{"n_layer": 13, "d_model": 256, "n_experts": 128, "experts_per_token": 4, "d_expert": 64, "d_shared_expert": 128, "activation": "squared_relu", "moe_layers": [0, 1, 2, 3, 4, 5, 6, 7, 8, 9, 10, 11, 12], "router_score": "softmax", "normalize_top_k": true, "routed_scale": 1.0, "balance_loss": 0.0145, "balance_bias": false, "init_std_router": 0.0113, "lr_router": 0.000645, "n_head": 4, "n_kv_head": 4, "head_dim": 64, "vocab_size": 32000, "norm": "layernorm", "norm_place": "pre", "norm_eps": 1e-06, "positions": "rope", "rope_base": 1000000.0, "rope_fraction": 1.0, "qk_norm": false, "attn_scale": 0.125, "tie_embeddings": false, "parallel_block": false, "init": "normal", "init_std_qkv": 0.0504, "init_std_o": 0.0, "init_std_up": 0.0504, "init_std_down": 0.0, "optimizer": "muon_variant", "lr": 0.00392, "lr_mult_o": 1.67, "beta1": 0.95, "lr_head": 0.00657, "grad_clip": 1.0, "warmup_steps": 200, "schedule": "wsd", "decay_fraction": 0.89, "decay_shape": "linear", "final_lr_fraction": 0.0, "batch_tokens": [32768, 65536, 98304], "seq_len": 256, "doc_mask": true, "z_loss": 1e-05, "train_tokens": 376400000, "steps": 6338, "dataset": "wikipedia_en"}
Below are experts of layer 2 (counted from 0) of a mixture-of-experts language model. Rows are named router (the router's row for the expert), up (a neuron's input weights, with its number), down (a neuron's output weights, with its number) and show model dimensions 0-255. Each number is 128 + 24 x the weight over its row's rms, rounded and kept within 0 to 255. Numbers have three digits each.
Before each expert's rows: a language model's description of what the expert responds to; "comes after" lists some tokens at least twice as common just before its tokens as in all text. This comes from a sample of Wikipedia text that the model never trained on. Tokens count by the router's weight.

# expert 25
It responds to: Mostly a/an after is or was in opening definitions, such as "is a river", plus one, two, this.
comes after: " is", " as", " with", " was", " in", " of"
router:159139137133146145133118149140115119114102159112083127134118156089122144140139123099161116111119114099110168164121173109141144105111091156118163141135160096125110147071145132104089110139127165136098173146118111134114093139142157125118116158156128120079177125160140078121105142148154128116098094141148109148120159144150100161164132118124094109113159142139112119151120131110105102109092126157100109101164104123108105131114069138121120115112105109138095111126078125122090169146124152104080157128101092152112185149165099144130108133134104163119140107135159097160103097100105156121162140118115107151151119146144163196172155124107149118152142138163119092163114132120162109130119145089143087120124108147127094139123118122109139125168109179147144129116154086132128080149158130
up0:123122099124152159074179138169147157129134122141153175127144160114160089129118127130103111127083154129149097117131125172142118149152112129144135122140139145155128131130143139135118128105103111091151104107130135148144144105149132142142135136118107138113128151136108132123125120112117141133121131121116120157075130126142171132094154115115107140148128120120110095172103139141134145161172131129161111154101143177140112148141138112128118156159120178110124097112110157125131131133148143129163111137149153074101114115109106162096121067105120058157169143185092185128111100096141143162127128086121136132108167103123135152096090135154074147117159119083148146137126129080085113155108100123145151131080130089163072180139176095132129159113167126146120127101125120153091103145141143
down0:160110120120108089158084174130133097141126137161073114094120103139113151168171121120180074129147089144108098129180115159158115128132145155160141087094124133138119113139144144079165168138096094155116139125149139097146158153148070118120171098124153111157104121157138095133079145130108157109148162111137125160102114130110134123162133117163107162094162118124128143106133137137118116138109156101138098112093103114122159145115128155090139149173132097151142164134131100143125085104103139108116156088178150093156169121098128126126158159136173128109117134126138132117139144126127118128124156117104120124115172123126145101134126117099155123148088070110120112142114096136101131154100169126128137131124105136156132140113122154090105110172138080149133158118130137129118139186110095

# expert 15
It responds to: Main content verbs after a subject, to, or was, often past tense or participle: made, released, played, joined, captured, used.
comes after: " to", " was", " and", " he", " were", " He"
router:111086152103103118096129108133103117153146133144148122060104129137153140126105114101125144160152128109141152113142101121130137166143118103137137138129110158105067150128142113159161158099129094115118081099127129104196148109147079145150173066117122081121137165127156119116152121138169100143102089064187141152132107121065152139139128102135106100116151100157120137149132134121135127133133115146135135131165126114162149143127128145110090112111109140102157129150135154122130132098160144162143132137115095104136109098152140129148133140145149075145149131120131132122166168137162184104138117088124163131109124158080139138116129103135106136117108082123121171170125078145137127115129108145081142123110172117145118148129143142166150108171113144152114119125151151083117142099095145
up0:132104089100132131118167153161105118149077102195119190139153086121128113101111123186114119131102133141134113138109093164106132098140110141149121134133113102152134129100143124128115109163148117094120130133092120151137150107135136168120132074169135118104144153118124101111105178096125115123151119145147099146168128105120124173119081130107116117136101117121143099145119147142132143121126129156131110124127137172121094109165132143136103147167157120094069109113129142076179138182117154105107102091129131116112177098130128118087150087138104107138132153150090116141101148074115159117121139117067111133127124132126113154126111145128124143102181144090154138107112115101112155136193133100121118120102133136122114133077097108105157189113159154126130109117116126147137118155147149
down0:119101140117113138121094139112139137099168118118176115103151149144123128137125147103153153117140138156167159144134142169129101127123139122107157134173084107131114153117101100126078154124080136128121166141117099157111136127076073130130122117144105088083139124120157146139089149150172107137118127122102135138120086125129167149129147107120124137146136148135110201124106097119121138072125110126119146119140147104195121156159141128138083108099084136123163149135138133120151137092114133065134123115111092099129118110158136143138114111106160147141133076154136145141157110162143124122159138142156100139128107161143091144126149138131139148172107127152160186130099139115120183052121128129096112108103101128113136139134140099117113073184122098137144099122136130110149179134120123

# expert 53
It responds to: Blank space cells in election and sports tables, plus commas, colons and some words in lists, such as Good Shepherd, ½.
comes after: " |", "|", " =", "N", " who", " Ra"
router:139125128159140095140159131145105125105145118099074106167113104172094147146149109155146139097138122144147135154169181126108113104087149129109104093086155155151156097147108131108177137143133101155135142137153108104115112151114100106152134149148134105124138094158109148142148128136111119121151174155087156083126106125141103115136163158085119106122136131111134138158135145158104136141154168105104106127091128135189133136111141144153142117097118108149139149095153131134107090112100181094108142131103128153153119170105102105134166155140131158107118101145137123171134171144117111083153115143166113106150124146145108137162148149112145103098111133133152096164158129119156155147102141144175130110135104154090152136135170124087156104112089108111126165166164073152158130105150096
up0:111133119118142168108087148101188125091128178111124171108130203078117081130072127124132083142135163158094093128110165140119118141129108131157123137114131155144076165124142133110142148133144123115114142088121161143172133106170153163137119164070112137133134108123130121116143139127115144150114110095127102126085144147142132161117144122141129141146157118165136105121086104068126108081132145111134120091127150150116101095129123097102132156081135122131124109112118116130154163117120143160160135123128124120117169093139143172128157077104110127149154136107123158095126147107146169090094140113126127158148166125124161146110086145159137165114120163112154150091104120097128130123142116136127124162155177146152104137144112142131135156103172122132140089093152114147116100094147120
down0:115142095159154130131132086122113135160199127143152155127140124145157139161110129086111108121062138171145138113114118129134111109152102109167122138169119130143150123110101122127142144103060170115126102125138165127130190111135123116144132137117110109129134124125134080093128107144165177154154157115157069102132101129084139161151159146121133114136085087133126168096092129134148152165139133104119085118145131159184106144148113111173100134106143133133089137091100103124110098123115114100141129152126171144135122111108131115193115137127118112118147119156175133160130119135136112088135144124122142122117124111130060117127124161130094138143094120120126089136120121152140157097106137197104115162123139112106113124103107122124127132157096148142154098157151146148103142087122094